From a checkpoint of a small mixture-of-experts model trained on Wikipedia: 64 ReLU neurons an expert.
Below are experts of layer 6 (counted from 0) of a mixture-of-experts language model. Rows are named router (the router's row for the expert), up (a neuron's input weights, with its number), down (a neuron's output weights, with its number) and show model dimensions 0-255. Each number is 128 + 32 x the weight over its row's rms, rounded and kept within 0 to 255.
After each expert's rows: a language model's description of what the expert responds to; "gets" lists some tokens that make up at least twice as much of what it gets as of all text. This comes from a sample of Wikipedia text that the model never trained on. Tokens count by the router's weight.

# expert 9
router [137 147 131 197 155  97  95 114 123 199 102 102  72  56 114 142 148 153 131 173 195  90 136 130 146 137  68 147 117 180  92 121 133 130 158 160  90 179 195 156  98 129 154 205 138 158 172 113 151 118 133 144 111 117 107 160 160 164 146 221 148 129 110 148 123  66 123 118 171 156  80 170 122 183 103  82 105 179 160  69 115 105  86  83 123 112  93 104 101 100 153 124 151 121 123 113  91  57 162 178  87 106 127 182 120 166 160 126 109 144 149 144 155 128  91 128 161 128 168 122  91 123 166 103 140  97 106 129 145 112 204 111 107 114 115 136 139 123  79 115 109 152 121 142 128 158 117 103 106 135  50 108 133 121 120 119 129 109 135 142 164 127 141 105  79 147  94 141 154 145 130 129 122 157 124 121  99  69 119  75  68 170 104 119 172 112  57 117 173 125  92 165 105 113 104 149  98 177 129 143 132 118 181 102 180 114 125 108 149  91 194 160 130  83 132  97 117  88  91 160  47 165  97 142 113 161 145 133 134 131  92  71 136 150 119 125 122  54 150  74 165 141  73  94  70 156 174 150 109 104 165 139 113 140 110 138]
up0 [125 126 186 130 120 110  91 135 135 130 105 141  67 122 117 156 151 171 113 124 139  82 167 134 178 152 126 137  95  92 132 150 206 118 149  66 116 150 119 176 102 216  78 182 156 121  74 138 114 121 141  94  95 147  56 119 132 120 108 171 167 135  70 116  77 110 148  77 148 127 130 126 121 139 137 151 100 178 138 132 144  93 134 153  96 113 126 117 114 122  75 124 117 180  92  92  42 130 150  91  41 140 153 140 123 119 108 156 170  90 173  94 142  66 153 134 127 139 101 141 146 153 163 124 173 130 124 151 148 113 144 155 109  63 148 126 150 106 153  70 118  77  83  87 118 142 120 135 155 117  96 113 168 165  95 115 154 144 111 126 140 124 161 130 119 118  68 134 193   0 134 150 116 126 122 136 130 121  81 105 123 141 116 129 127 122 114 170 129 149  97 124 138 116 108 162 135 102 114  74  99  70 154  97 153 205 145  71 161  70 171  98  80 195 150 115  87 143 116  85 118 138 164 136 155 165  72 135 140 136 123  91 149 129 149 127  81 143 176 129  62 158 112 124  93 157 126 188 169 129 138 192 135  85 135 155]
down0 [111 119 125  98  99 118 154 101 129 120 148 116  98 108 142 129  84  84 162 179 105 105  55 142 102 117 151  98 122 114 119  97 117 118 129 155 115 153 146  28 165  59 152 123  84 111 116 126  88 126 140 134 171 129 140 118 106  96 151 135 100 154 133 109 201 156 114  99 116  93 159 131  99  79 130 113 123 133 137 131 122 189 144 143  87 207 108  62 202 118 106 131 113 136 132 191 207 149  67 172 154 113 135  87 163 130 120 133  91 117 103 116  71 123 158 111 144 111 111 123 187 109 157 129 137 143 180 159 110 129 101 109 225 145 144 150 124 126 150 158 162 136 122  82 126  79 158 184 108 143 161 146 139 153 143  84 197 112 117 108  80 136 122 115 136 100 153 166 176 149  95  90 121  53 129 115 180 156 147 159 121 162 133  91 151 151  88 123 163 166 183  97 173 121 152 134  95  94 105 157 115 105  71 173  91 116 174 162 137 175 113 111 138 104 168  90  85 112 133 128 195 101  52 114 141  55 140  91 118  66 131 134 145  82 101 117 138 130 161 126 192 135 180 153 160 149 113 126 137 164 111  81  80 131 123 172]
It responds to: Table statistic cells. Cells in sports and election results tables: numbers, dashes, percentages and header words such as Time, Votes, Position, Q, FW.
gets: "0", "%", " —", "4", " +", "1"

# expert 15
router [162  92 177 162 152  49 155 147 175 138 145  70 107  91 158 121  90 194 124  88 121 117  87 148 179 180 113 123 155  97 181 103  97  78 144 131 147 152  31  96 142 137 169 111  98 113 169 113 103 150 102 139 126 168 120 117 175 116 155 138 106 118 196 112 121 142 152 132 114 107  79 150  97 146  88 127 147 134 137 115 123  85 133 149 118  95 163 104 136 103 151 122 153 166  94 132 158 113 101 117 156 100 124  98 130 130 117  89 146 148  87 154 126 109 110  71 119  80 141 119  97 107 201 134 177 126 131 105  55 138 153 122 127 164 139 161 134  93 126 114  96 165 155 154  61  48 162  44 124 185 149 167 166 118 107 127  83 121 126  97 140 120 114 165 132 145 104 153 113 141 127 128 140 131 143 102 117 105  87 124 149 136  94 130  98 103  73 109  85 113  71 121 164 161 110 139 121 107 156  88  79 176 186 113 143 106 155 114 153  97  98  71 123 160 119 180 125 131 126 159  78 204  89  95 138 185  82 141 162 124  91  85 187 132 153 129 170  77 136 109 196 132 139 119  38 111 117 119 109 150 109 109 167 124 117  35]
up0 [145  79 138 172 131 132  93 117 156 116 158 132 132  79 137 116 139 134 120  89 104 123  94 109 131 130 137 143 133  76 141 116 107 140 169 200 107 151 102 113 182 105 135  99 122  94 145 117  92 144 132 165 209 113 150 126 162 175 157 163 112 126 151 124 140 184 135 182  69  81 131 163 143 141 173 106 108  72 117 134 121 182 109 109   7 158  88 137  83 140 136 115 118 133  98 120 154 102  78  67 161 104 102  87  98 133 107 151 127 112 147 158 113 170 157 100  97  66 157  99  80 163 157 130 140 118 134 153 103 140 124 100 140 165 114 121 130  74 155 156 129 150 128 151  40 119 165 112 130 119 143 145  86 131 160 108 122 150  97 168  83  81  99 121 131 108  67 117  75 117 117 173  95  61 110 142  84 143 124 192 144 112 124 142  59  98 117 129 127 136  85 126 174 114 151 127 210 147 169 143 123 153 127 219 129  79 111 155 134 162 109 131 124 149 129 169 156 138 178 145 185 167  83 138 104 130 151  61 117 118 140 137 109 177 148 120  96  69 122 122  90 140 118 221 177 116 134 126 118 218  82 127 128  97 108  97]
down0 [132 157 108 110 161 172 143 151 100 158 121 112 118 141 144  98 125 152 139  52 124 175 194 133 164  85 121  94 143 136 162 148  95 119 166 117  96 114 131 178  93 148 136 160 121 165  74 109 161 106 195  49  84 185 103 137  91  60 131 151 106 171 171 173 117 109 171 133 197 113 106 104 111 181  89 138 104 135 152 118  40 112 117 125 182 114 118 128 124  87 139 164 190  74 149 119 140  93 172  69  90 138 139 153  99 118 179 138 153 129 164 136 129  71 123 167 110 145 156 121  93 117 133 103 141 167 119 125 179 127 146 109 129 141 183 124  81 120 134  90 114 133  96 167 191  40 145 145  84  86  92 108 157 156 156  74 107 117  86 154 110 130 152 180 103 138 136 130  94 163 162 114 123 130 132 142 132 147 135 155 143 118 127 136 142 124 190 122 141 199 100 146  98 124 210 124  78 141 112 127 109 141 167 154 104 101 132 111 108 119 132 129  94 102  93 125 103 134 159 160 124  59 121  68 146 150  63 110 124 121 147 121  65 104 146 111 126 129 140  54 189  89 191  99  77  70 163 134 102 141 171  94 139 126 131 170]
It responds to: Scores and table numbers. Digits after a dash or hyphen in match scores and tennis sets, as in 6–2 and 0–4, plus pipes and numbers in tables.
gets: " |", "1", "2", "0", "3", "6"

# expert 36
router [128 120  93 137 116  84 126 135 124  78 127 106 144 194 163 105 141 103 118 133 144 131 144 105  98 131 114 164 167 135 136 177 112 140 102 116 154  91 147 142 135 129 141  50 154 145 146 101 122 114  84 160 135  73 153  61 103 140 157  73  83 114 130  66 154 176  61  44 104 169 121 136  90 155 166 166 162 204 122 120 108 130 120 180 157 153  86 139 103 140 110  67 102 146 114 118  77 136 106 142 108 100 178 158 104 132  96  96 150 105 104  90 104 106 109 106 182 143 160 153 177 113 126  90 160 192 139 118  80 125 100 151 131 129 119 109 141 113 104 167 135 177  77  90 132 110 146 107 144  78 123  61 111 132 146 120 171 130 134 121 183 151 167 142  88 114 112 139 118 139 141 104 124  87 129  65 149 189 119  55 136 149 134 103 152 170 198 145  60 119 176  92 115  98  96 109  82  66 172 128 165  59 123 168 120  91 176 161 161 141 145 151 110 135  59 126 165 126 177  94 123 130 125 207 143 107  98 134 105 140 161 179  91  88 108 197 114 162 126 163 116 141 151 151  82 173 143  86 172  94 107 129 121 105 151 110]
up0 [138 152  94 138  88  75  79 149 130 115 200 154 111 148 132  95  80 136 108  73  79 167  59 132  65  68 159 111 151  68  54 174 131 158 190 160 133 151 126 155 100 149 110 131 144 123 154 172  68  80  97 167 132 150 137  82  88 161 129 143 117 118 142  75 135 164 145  61 127 104 165 105 105 142 115  71 130 103  99 102 150 142 131 169 107 140  71 131 210 125  85  73 139 140 107 107 116 147  61 201 121  76 110 120 145 166 121 106 100 122 129  92 105 107 101  63 130  86 112 143 131 116 102 134 131  92 209 159 156 187 124 135  94 135 115  77  85 125 171  89 108 177 100 107 133  89 141 146 107  64 128 216 122 108 150 171 114 137 118 144 157 171 136  91 118 115 140 142 188 102 158 161 107 120  97  92 144 143 100 146 145 134 149 101  91  84 125 144 189  90 132 109 139 157  94 115 189 114 113 163 140  76 118 133 121 151 114 103 146 121 127 140 150  75 125 168 136 126 154 115 152  70 131 118 152  72 102 102 124 128 145 152 103 130 127 127 166 139 116 165 117 140  98 133 131  72 126  78 165  59  93  96 178 159 114 134]
down0 [115  78 115 126 139 143  89  98 106  92 202 190 127  89 103 183  73 107 143 123 136 134 101  91 119 136 170 179 118 183 154  74 120 162 144 153 139 136 111 135 137 116 122 162  80 129  88 130 169 141 105  99 190 116  94 158 130 161 111 136 140 195 111 125  80 157 105 106 110 105 107 123 126 116 150 162 144  61 183 175 164 101 147 130 161 133 135  91 124 167 133 159 203  98 121 113 185 125 220 128 161 201 162  89 156 165 113 141 157  86 174 162  67 144 106 164 158 136 106 114 122 119  74 118  93  86 131  93 111 133  70  99 152 126 121 127 149 130 170  92 158 158 154 119 128 111 143 125 105 131  85  97 136  88 134 177 162 128  82 133  61  85 117 170 123  64 134 137 146 119  82 154 114 113 134 165  98 125 132 173  71 124 137  72 121 168 127 139 151 133 130  53 133 182 109 109 122 170 146 108 105 149  97 131 154 122 196 134 125 102 106 154 120 157  89 145 102 119 133 189 138 151 102 130  75 117 153  81 120 178 107 174 167 105  87 108 133 119  68 132 110 175 202 170  77  99 102 101 202 121 123 134  82 134 165 137]
It responds to: Proper-name parts, competitions. Pieces of place, region and competition names like U.S, European, World, Africa, and the hyphen in Under-17 or Under-19.
gets: " ", ".S", " World", " American", "L", " War"

# expert 30
router [147 120 109 159  87 116 132  87 158  86 112 113 113 106 174 170 124 108 119 112 118 121 107 109 104 163  99  97  82  96 171  78 189  10  99  63 155 149  39 148 140 146 135 178 157  86  92 131 108  67 186 141  69 151 128 132 137 126 144 187  98 114  72 184 106 105 117 152 165 135 104 107 115 143 127 153 101 149  96  67 128 134 153 159 183 133 143 150  51  94 155 160 114 192 176 126  96 123 143 154 124 160 140 157 151 154 101 147 158 138 106 111 190 104 128 158 113 128 140 119  96  73 130 144 142 182 107 107 107  75 177  85 145 108 164 155 144  82 132  62 129 119 111 111 102 148 139  95 143 144  54 101  36 119  85 140  88 131  92 156  62 131 160 155 156 133 102 134 169  84 112  77 116 146 123 150 133 110  96 111  87 138 157 134  80 110 114 126 112  62 138 144  89 119 116  89 125 154 155 129 138 163 174  76 138 121 130 143 111 118 185 144 128  90 138 153  93 168 142 124 109 180 147 122  90 113 178 133 115 138  87 116 139  97 126 146 156 171 114  94 171 165 146 121 122 197 179 139 121 104 173 143 146  88 105 147]
up1 [138 183 123 130  78 151 103 107 124 124 122 150 126 145 162  88 178 146  88 102 181 141 203 106 130 154 106 138 166  93 106 125 137 132 164 129 145 108  74 112  83 114  98 179 120 130  97 130 130 126 117 181 130 143 160 168 161 117 141 130 189 116 155 187 144  48 131 168 143 122 119 128 170 107 106  96 149 156  85 130 209 103  77 141 122 165 147 153 108 113 101 132 119 143 138  54 116  82 129  76 104 135 141 130 143 110 110 138  99 140  77 122 117 120 103 161 117  93  86 135 119  85 144 118  95 174 157 118  96 126 157 163 162  89 126 155 146 168 126 116 168  57  53 140 197 141 108 162  97  58 104 141 175  39  69 143 124 123 111 157 110 152 109 174 136  82 130 143 131 112 136  96 150 141  84 114 152 142 126  74 110 142 159 134  79 116 133 109  92  95 157  84 120 139  82  83 176 163 204 129 117 168  84 126 157 120 141 127 112 131 145 163 170 127 204 125 133 105 117 181 141 114 169 110  23 126 166 131  64 131 137  78 149 138 133 121 154 126 115 171 113 179 141  73 156  85 131 145 103 132 153 161  65 144  67 142]
down1 [139 152  77 129  82 158 137 166 154 153 114  88 134  88 140  78 160 177 114 105 131  93  93 147 197 147 119 100 140 188 122 111  86 151 144 140  81 169 111 182 105 133 112 157 136  90 204 110 172 161 159 135 147 113 162 141  96 147 157 112 171 152 166 122 142 145 161  98 130 110 135  88 175 123 110 143 106 125  97 108 122 174 138  58 118 120 173  75 144 142  52  89 133 139 137 121 138 127 178  90  94 161 110 126 168 130 112  90 142  61 128 105  71 100 168 170 108  98 124 131 110  87 109 160 108 161 126 164 122 111 124  92 136 117 146  83 105 143 112 155 136  79 128 160 124 180 102  65  44 117  79 132  89 107 125  98 119  93 109 138 110 103 114  63 114 143 143 103 180 128 147  54 157  90 152 149 149 116 105 185 142 131 173 110 141 120 144 131 170 123 139 179 110  66 125 171  60 102 150 146 172 122 140 108  90 127 123 111  85 126 117 155 139  60 149 150  72 149 174 104 136 109 126  69 131 204 130  91  94  76 121 135 135 128 100 133 212 114 100 178  96 145 110 125  98  76  89 194 183 131 103 130  93 180  96 110]
It responds to: Music chart performance. Verbs and prepositions describing song and album releases and chart peaks, such as peaked at, reached, released, appeared.
gets: " released", " it", " to", " at", " It", " and"

# expert 53
router [140 121 165 208 155 117 135 157 111 137 157 134 107  84 132 176  95 172 159 116 134 145  88 186 119 182 138  88  59 135 102 120 133 175 103 161 109 122 162 146 121 194 185 132 183  91 153  94 159  73  58 164 156 140 165 166 146 215 135 139 124  98 110 115 168  79 153 134 153 123 127 133  71 114 160 160 131 157 112 109 151 101 141  87 175  73 153 147 129 108 151  96 120 145 145 156 130 166 157  96 125 127  75 121 135  94 126 142 122 109 169 109 130 142 159 176 188 120  94 116  91 189 149 138 193  76 112  94 133 143 133  83  96  71  86 103 167 123 140 155  94 155 164 119 185 151  74  89 100 167 124 160 118 156 111  62  98 150 161  86 105  93 136  70 155 141 113 127 135 122 123 122 139 151  85 137 117 111 151 126 109 133 124 156 113 193 111 140  96 147 106 117  64 158 119 129 140  83 176 116 137 140 146  98 183 146 154  83 142  64 161 123 152 137  99 155 118  80  43 161  90 159 109 185 110 127 153 128 141 101 118 154 146 151 146 106 112 104 118  70 135 185  79  87 114 112 138 115 119 124 101 101 190 136 217 165]
up0 [ 95 175 103 125 109  73  95 136  99  83 146 105 123 144 147 146 113 122  78 165 181 116 104 118  95 109 159 110 118 106 152 104 151 164  92  68 156 126 175 133  92 139 145 151 227 134  77 127 155 129 105 121 151 107 101 134  92 131 125 156  61 152 190 114 137 105 157 116 190 141 111 151 147 124 186 118  88 110  72 150 172 160 153 114 166 113 112 101 162 122 112 152 133 121 139 200 164 165 138  90  54 139 110 172 174  88 155 139 143 119 139 102  88 184 141 156 115  85  99 182 171 121  92  88 146 110 142  98 161 108 111 149 123 118 117 112 149 112 170 145 124 120 147  83 114 141 142 178 133  93 134 187 193 135 145 190 109 147 125 104 124 107 142  94 119 127 128 108 178 158 201 114 128 134  91 136  96 137 170 157  26 102 111 166 154 160  92 119 166 127 165 188 117  92 163 141 136 108 147 144 171  80 140  81 120 158 165 146 111  71  82 137 170  98 117  50 112 134 118 147 106 111 166 213 120 151 118 148 134 112 199 106 127 122 162 137 114 133 122 121 132 119  40 115 163 142 113 174 133 111 196  89 162  93 109  97]
down0 [148 105  81 117 137 144 197 133 163 194 102 113 122 120 156 109 131 144 137  94  67 149 118 107 166 144 121 167 134 161 102 146  97  97  95 151 113  69 138 136 181 127 131 134 112 172 185 135 128 125 151 115 135 119 128 160  81  79 157 127 166 161 153 155  91  75 124 160 142 148 151 125 185 132 167 138 117 157 152  79 127 162 143 168 167 151 157 134 138 115 154  77 105 120 162 108 134  64 107  99 186 135 139 150 118  86 109 177 144 162 114  48 148 111  79 101 142 116 200 134  91 121 105 108 160 141 147 111  66 117 176 119  97 126  97 154 127 149  94 159 194 121  99 140  86 101 151  59  81 158 140 102  97  99 132 121 141 131 151 105 109  81 166 177  96 106 127 179  69 145 132  96  72 188 121  92 105 156 156 113 125 163 133  98 138 149 154  76 116  73 197 144  95  73 119 103 112 139 104 144 182 156 182 182 142 141 140 141 103 132 105 159 124  93 159  95 212 147  68  70 147 175 116  79 121 166  94 117 119 126 105 128 130 121  97 117 150  92 190 178 157 133 159 117  93  98 134 110 158 133  66  44 154 137 173 157]
It responds to: Numbers in data. Multi-digit numbers in infobox and table data, such as elevations, areas, coordinates, climate values and engine power figures.
gets: "1", "2", "0", "5", "9", "6"

# expert 55
router [155  96 149 143 128 153 121 115 105 155 155 136 145 145  90 136 150 128 129 130  86 111 139 161 102  92  86 119 110 104 186 176  83 151 140 104 145 153  61  66 155  84 147 139 137 154 138 170 158 135 145 109 149 138 118 188 139 143 137 160 183 100 164  96  89 123 123 147  81 105  77 121  55  88 136 112 153  79 155 113 168 190 158 114  92 149 128 177 157 177  95 169  98 119 122 138 139 109 169 153 203 146  67 161 150 142 119 143 118  81 144 172 156 174 185 109 165 184 102 134  87 169 135 138 126  87  79 113  82  94 124 133 162 172 107  68 138 102 112 125 135 157  85 159 158  87 167 157 140  85 116 163 169  99 114 177 137  99 180 153 113  83 128  90 204 116 155 112 121 104 166  97  91 162 167 137 159 155  79 164 102 101 161  99 158 129 105 149 122 109 152 130 117 131 120 128  94 108 109  88  43 141  77 186 113 188 129  94 169 183 153  96 116 169 165 146 132 173 143  67 156 131 120 101 144 190 140  89  88  85 109 152 181 178 100 110 105 158 171 129 126 153 123 150 149 118  66 136 154 170  87 115  90 111 140 101]
up1 [143 136 183 112  80 135  81 107 122 128 149 154 181 193 122  65 115 124 151 184 150 134 150 108 107  92 139 133 101 106  79 173 154  79 158 160 143 132 120 162 180 153 163 130  67  23 183 172 154 153 189  99 144  97 133 143 126  87 109 133 154 150 150 118 112 145 148  97 152 115 134 147 139 146 128  73 166 137 141  63 141 192 181 106 119 146 115 172 117  98 130 107 131  99 191 153  86 134 139  87  87 100 164 127  82 131 138 167 163 123 114 156  76 124 106 157 183 132 101 107 152 136 124 103 111 159 105 104 109 196  78 121 153 134 151 146 116 173 140 140 153 156 137 175 156 101 143 144  51 184 139 106 112 127 174  93 129 111 134 100 130 131 156  87 120 129 105 107 165 119 156  74 123 102  75 147 113 177 171 140 159 144  78 127  99 110 111 101 174 106 118 147  79 163  99 146 106 133  99 111 164 156 111 136  95 156 158  98 180 110 131 111 191 137 170  87  69  85  10 120 116  61 127 101  95 125 133 135 126 100 145 106 125 119 134 121 171 116  65 157 147 180 139 148 152  91 130 161 169 129  84 113 156 178 167 167]
down1 [128 166 131 130 179 140 106 142  75 118 162 106 114 159  75 134 183 193  87  40 219 160 150 151 164 140 182 122 114 124 151 166 161 124 154 131 104 127 117 147 151  92 146 128 114 126 170 165 158 177 158 121  75 114 155 161 119  97 147 112 136  65 103  98 136  99 158 136 108  84 124 126 144 105 101 117 136 121 117 119 101 155 125 151 147  61  97 127 109  87 102 157  73 101 137  91  91  99 124 115 157 119 149 149  92  99 148 136  61 112  60 164 101 158 132  71  96  72 110 110 121 131  73 119 175 118 107 111 130 160 141 134 154  80 118 103 111 175 164  72 164 132 107 114  73 115 117 169 188 149 114 158 112  77 153 123  88  58 104  98 133 161 181 185 103 151 118  82 128 118 116  25  96 119  88  95 104 139  98 128 129 124 175 145 110  76 162 185 163  66  88 144 140 134 108  96 124 122 116 148 151 165 116 151 148 154 127 104  33 110 149 134 164  52 120  90  84 180 157 141 118 205 147 104 148 109 150 136 156 110 112 114 107 136 148  92 136  98 118 124  88 148  80 136 133 150 114 117 136 152 154  72 136 117  83 110]
It responds to: Inner word fragments. Short pieces in the middle of long or rare words, often Latin-derived stems before -ation or -ate, such as proc-ur-ator, di-agon-ally.
gets: "in", "it", "or", "ic", "et", "on"

# expert 25
router [220 144 132 111  57  86 134 136 155 102  76 166  72  52 178 170 167 112 120 175 181  55 140 121  76 117 136  78 109  96 128 119 149 107 115  98 130 199 135 153 159 139 133 160 154  89  99 112 137 110 132 126 197 101 111 110 148 170 134 177 131 142  94 195 136 104 139 157 119 176 105  87 112 112 112 141 173 148 156 128 185  48 139 142 186  76 110 126 106 138 121 167 159 142 134 168  89 133 169 132 137  80 173 164 122 111 136 195  79 128 170 102  80 114 107 183 175 135 137 138  62  74 168  83 165 113  89 147 110 130 133 154 165 100 113 160 118  68  75 109  74 102 151 131 145 170 168 128 142 177 132 107 105  96 121 146 130 137  69 116 124 100 177 102 134 125  93  78 133 129 114 117 128 137 126 164 141 112 104 104  92 154  72 161 127 145 134 147 165 105 167 143 136 108 115 184 148  96 114 173 131  94 203 135 151 136 135 126 158  57 151 149 144  59 104 133 104 137 108  60  63 123 154 133 138 129 127 151 134 124 154  72 148 139 107 150 137  99 110  97 144 111 117  93 100 143 158 141  89  86 145  95 149 102 149 124]
up0 [121  59 177 134 137  98  65 122 156 119 100 158  99 146 178 197 170 137 143  70 169 119 137  80 132 131 181 115 104 189 114 142 111 129 148 149 136  90  99 104 147 111 117 201 111 102  84 148 165 191 155 149 119  85 104 179 104 153 173 116  87 228 126 160 109 103 149 155 121 174 188 139 131 128 138 111 176 134 134 167 135 112 188 125 138 118 160 187 135  69  78 110  73 145  98  99 116 167 134 116  33 132 150 123 125 104 120 124 123 143 134 130  85  82 143 183 152 140 102 110 111 174  85  90 129 122 120 146 133 124 116  78 113  85 103 133 153 118 159 141 141  89 178  81 110 130 176 129 108 152 119 104  93 126  93 126 112 188  89 113 170 159 107 147 122 197  89 116 157 141  69 105 106  98 133 132 149 149 147 159 123 110 129  98 121 109 152  65 116 124 146 176 206  79 185 149 140 106 130 109 151 117 176 164  63  83  99 118 148  88 180 102 169 144  94 127 157 135 129 135 170 106 141 123 117 150  41 173 116  79 123 128 136 123  88 135 105 149  96 148 135  77 131  88 123 118 131 136  81  84 103 185 113 109 157 135]
down0 [161 144  96  62 115 115 119 145 168 116 156 144 199 168  99 115  70 187 111 132  67 106  89  89 114 133 108 149  84 121 172 135 136 128  99 123 106 132 185 114 130 139 155 161 173 163 111 134 125 127 120  69 156 185 162 200 189  78  93 137 128  85 212  79  76 103 136 124 156 135  59 120  90 141 172 150 155 161 166 163 112 147 134 168 150 153 126 129 123 116 124 161 198  87 135 106 109 122 148 114 126 143  81 148 132 151  49 148  99 164 150  81  80  94 162 130 142  89 119 108 125 174 132 165  80 149 181 135 203  73 154 115 129 127 170 148 145 165 128 136 147 147 105 100 128 125 160 131 136 131 146 168 147 132 106 188 132 113  83 196 104 106 122 122 147 145 139 119 139  71 137 185 163 170 132 139  82 153 126 144 165 159 114 122 134 119 152 178 102 139 148  61  94 106  57  86 170 141 150 111 142 144 148 161 114 128 121 156 132 136  50 134 121 144 188 139  65 108 182 172 144 106 118  77 129  69 125 130 155 217 121 145 157 122 161 170 135 119 140 139 110 136 157 140 109  89  94 165 117 140  61 122 116 114 144 126]
It responds to: Determiners before quantities. Articles and prepositions before a noun phrase, especially per in statistics such as points per game and people per square mile, plus coordinates.
gets: " a", " in", "|", " the", " an", " per"

# expert 35
router [122 147 132 181  95 171 116 147 145 145  96 167 153 147 112 119 130 145 167 135 150  82 149  65 151 153 131 116 193 150 174 131  52 123 142 135 123 154  71 105  77 130 163 140 124 142 149 129 144  75  78 115 124  68  83 163  99 123  93 167 118 102 124  93 120 144 188 123 100 150 165 174 117 111 145 101 109 112 203 135 128  89 141 107 175 129 209  88 122 118 166 104  90 149 178  94 110 111  93 112 100 112 193 106 116 128 112  80 125 104  86 102 110  78 110 136 173 106 151 141 174  81 155 105 167 112  94  90  96  53 155 144  88 139 131 129  97 181 181  57 133 124 218 145 114  86 140 171 127 131 176  47 109 105  96 143 123 125 128  77 127 115 102 168 116 166 154 124  83 158 133 144 115 125 153 141 111 101 127  83 140 158 193 155 137 147 171 171 110 101 165 110 164 167 145  82 107 182 105 186 112 139 110 186 132 125 149 107 159 135 144 124 131 112  73 136  91 105 111 114 122 140 102 146 139 119  37 127  99 137 130  92 135 189 107  93 119 180 128 122 194 104 148 162  76 163  84 140 118 134 138 164 103 173 126  95]
up1 [ 75  89 114 139 110 187 159 100 110 144  94 126 146 148 162 130 130 112 149  91 104 182 131  75 173 200 127 115 139 141 109 181  56 119 151 148 127  44  81 116 108  92 123 160 103  77 157 157 140 130 180 140 115 123  40 148 106 117  98 144  82 181 147 173 153 134 118 139 127 145 102 129 126  92 144 116 108  82 138 125 129 137 179 177 148 177 117  83 112 126 121 185 147 159 143 102 138 131 115 144 105 134 138 156  72 118 167 138 165  58 124 150 110 130 101 113 128 127 157 154 154 129 115 160 129 124  90 109  92 119  78 143 122  81 146  83 130 148 156 143  78  63 147 155 146 115 137 149 174 134  88 110 152  88  97 127  83 142 125 125  75 121 140 130 157 131 144  79 128 155 126 192 114  84 166 162 183  75 151 120 111  75 165 164 194 141 148 139 115 120 133  97 107 105 139 127  75 134 129 132 128  62 124 122 126  73 151 114 168 136 125 132 172 157  89 119  73 132 131 110  65 172 164 109 101 115  74 140 155 117 124  83  94 186 125 163 196 126 160 171 174 107 143  88 129 207 192 178  70 163 152 172  56  99  99 119]
down1 [136 142 148 120 174  94 119 122 125  52 164 121  87  93 121 147 127 151 149 126 106 129 143 137  52 119 142 158 139 127 110 140 168 117 165 156 116  72 125 175 174 177 122 101  77 152 160 125 139 149 107 108 131 124 196 121 107 159 128 122 126 123 100  91 166 142 103 122 198 133  78  82 136 127  93  95 191 106 125 157 104  91 144 151  82  19 107 193  92 123 164  88  81 160 108 135  65 169 155 134 158 109 110 135  94 120 128 156 120 196 129 198 164 151  95 185 114 112 113  79 162 133  83 138  69  93 168 133 141 103 108 126 155 117  95 105 155 107 144 123 172 186 109 128 132  98 132 134 137  93  71 100 124 182 153 166 136 157 100 188 168 135 162 161 123 122 122 185 125 137 151 133 181 192 130 125 125 150 130 165 138  90 168 107 139 131 116  70  69 120  94  52 108 158 132 131 171 111  74 143 154  88  89 131 118 131  70 100 176 102 106 155 142 159 120  80 157 158 168 118 123 112 105 119 143 136  95 104  72 128  97 158 100  97  92 176  89  92 115 163  82 148 143 154 143 158 118 153 150 135  89 137 201 175  85 147]
It responds to: Place-name first words. First words of country and place names, such as South Korea, North Macedonia, New York, San, plus pieces of foreign names in sports tables.
gets: " South", " United", " North", " the", " New", " San"

# expert 16
router [122  82 132 180 127 118 143 137  86  83 167 144 154 120 100  81 142 100 175  61 150 129 154 118  89 150 139  97  57 135 158 127 113 174 114 188  88 104 112 111 133  71 100 111  30 117 145  65 146 117 130 107 161 182 139 122 138 207 121 151  92 117  98 144 148 126 105 107 117  81  95 152  90 122 121 175 138 111 144 115 120 149 107 134 135 170  33 137 156  74  67 129 125 150  71 102 157 133 150 127 156  99 136 154 157 137  97  94  97 139 143  98 170 130 148 165 145 147 112 212 119 138 146 148  78  83 129 122 151 128  65  70 125 104 130 133 155 123 147  99  98 177 105 159 163 124 156 109 172 105 128 131 132 144 156 155 149  95 151 162 104 110 121 150 142 129 129 137  80 140 105 121 177 163 169 112 191 118  84 135 155 143 181 117 126 163 119 151 127 148 119  98 182 118 102 104 103 102  95  77  49 155  74 171 159 161 137 110 170 176 118 123 117 150 112 163 133  85 126 146  91 103 129 119 154  63 128 109  65 102 152 192 162 107 158 210  90 157  87 182 100 164 113 181 111 170 154  91 104 141 139 139  70 140 161 125]
up0 [141 137 148 141 106  86 129 147 120 156 130 147 120 149 102 106 130 121  94 110 129 111 119 148 178 183  91 119  82 138 164 149 207 110 185 135  97 177 116 167 152  94 130 108  76  58 149 143 120  49 202  96 177 122 119 124 126 112  42 162 157 150  79 161 109 190 171 132 167  81 169 102 105  89  76 177 126 139 112 127 129 109 103 116 153 164 121 170 143 111 147 126 158 152 150 148 169 131 120 115 171 109 110 152 154  97  72 158 144 142 158 144 158  86 120 103  59 113 100 118 102 141 141 115 134 122  81 204 135  83 156 123 124  91  71  76  48 143 142 129 166 135 128 160 128  87 112  76 145  57  97 164  78 171 109 145 142  75 157 221  94  96 164 134 124 111  99 137  91  90 116 154  90 121 114 155 144  69 105 111 151 147 110 138 133 131 142 109 159 160  50 113 185 161  77 124 118 163  96 143  94 158 139 149  83 104  93 131 109 142 146 154 113 156 114 188 162 103  78 137 124 161 126 135 122 133 114 176 104 138  95 141 125 148 163 137 138 105 100 102 111  56  92 150 158  99 141  92 157 145 209 100 116 113 119 125]
down0 [138  97 117  46 154 151 144 178 155 198 119  89 190 116 181 120 123 109  94 155  33 135  99  95 182 152 107 152 151 191 130 148 118 118 103  72 136 153 119 148 120 165 134 180 130 116 109 138 100 158 180 141 115 122  71 151 147 105  78 149 188  85 179 111 166 127 126 139 156 157  90 166 164  93  56 115  97 131 138 121  76 110 131 139 146 133  98 117  92  97 178 115  69 156 108 148 154 167 117 152 132  94 114 138 118  98 113 147 117  78 113 143 153  83 102 142 111  79 135 131 130 118 153 142 142 145 142 157 116 101 114 184  90 125 162 108 108 156 145 209 140  71 152 132 109 174 152 130 102 205  86 107  75 104 154 124 102 158 189 126 105 132 178  64 186 188 129 102 121  79 201 140 131 139 132 161  61 158 115  25 125 166 155  91 123 127 149 101 168 147 131 142 117 147 124 132 126  87 113 184 215 158 140 119 140 180 129 122 113 143  93 105 162 149 116 146 138 128  88  83 118 130  86 114 166 190 144 125 148 142 132 150 132 157 126  88 105 129  96 115 146 122 169  75 164 103 129 139 141 153 150 121 100 116 126 147]
It responds to: Mid-word consonant fragments. Short consonant-led pieces inside rare or long words, often after un- or Und-, as in Und-is-puted, und-ec-iphered, re-he-arsal.
gets: "r", "l", "f", "d", "h", "ic"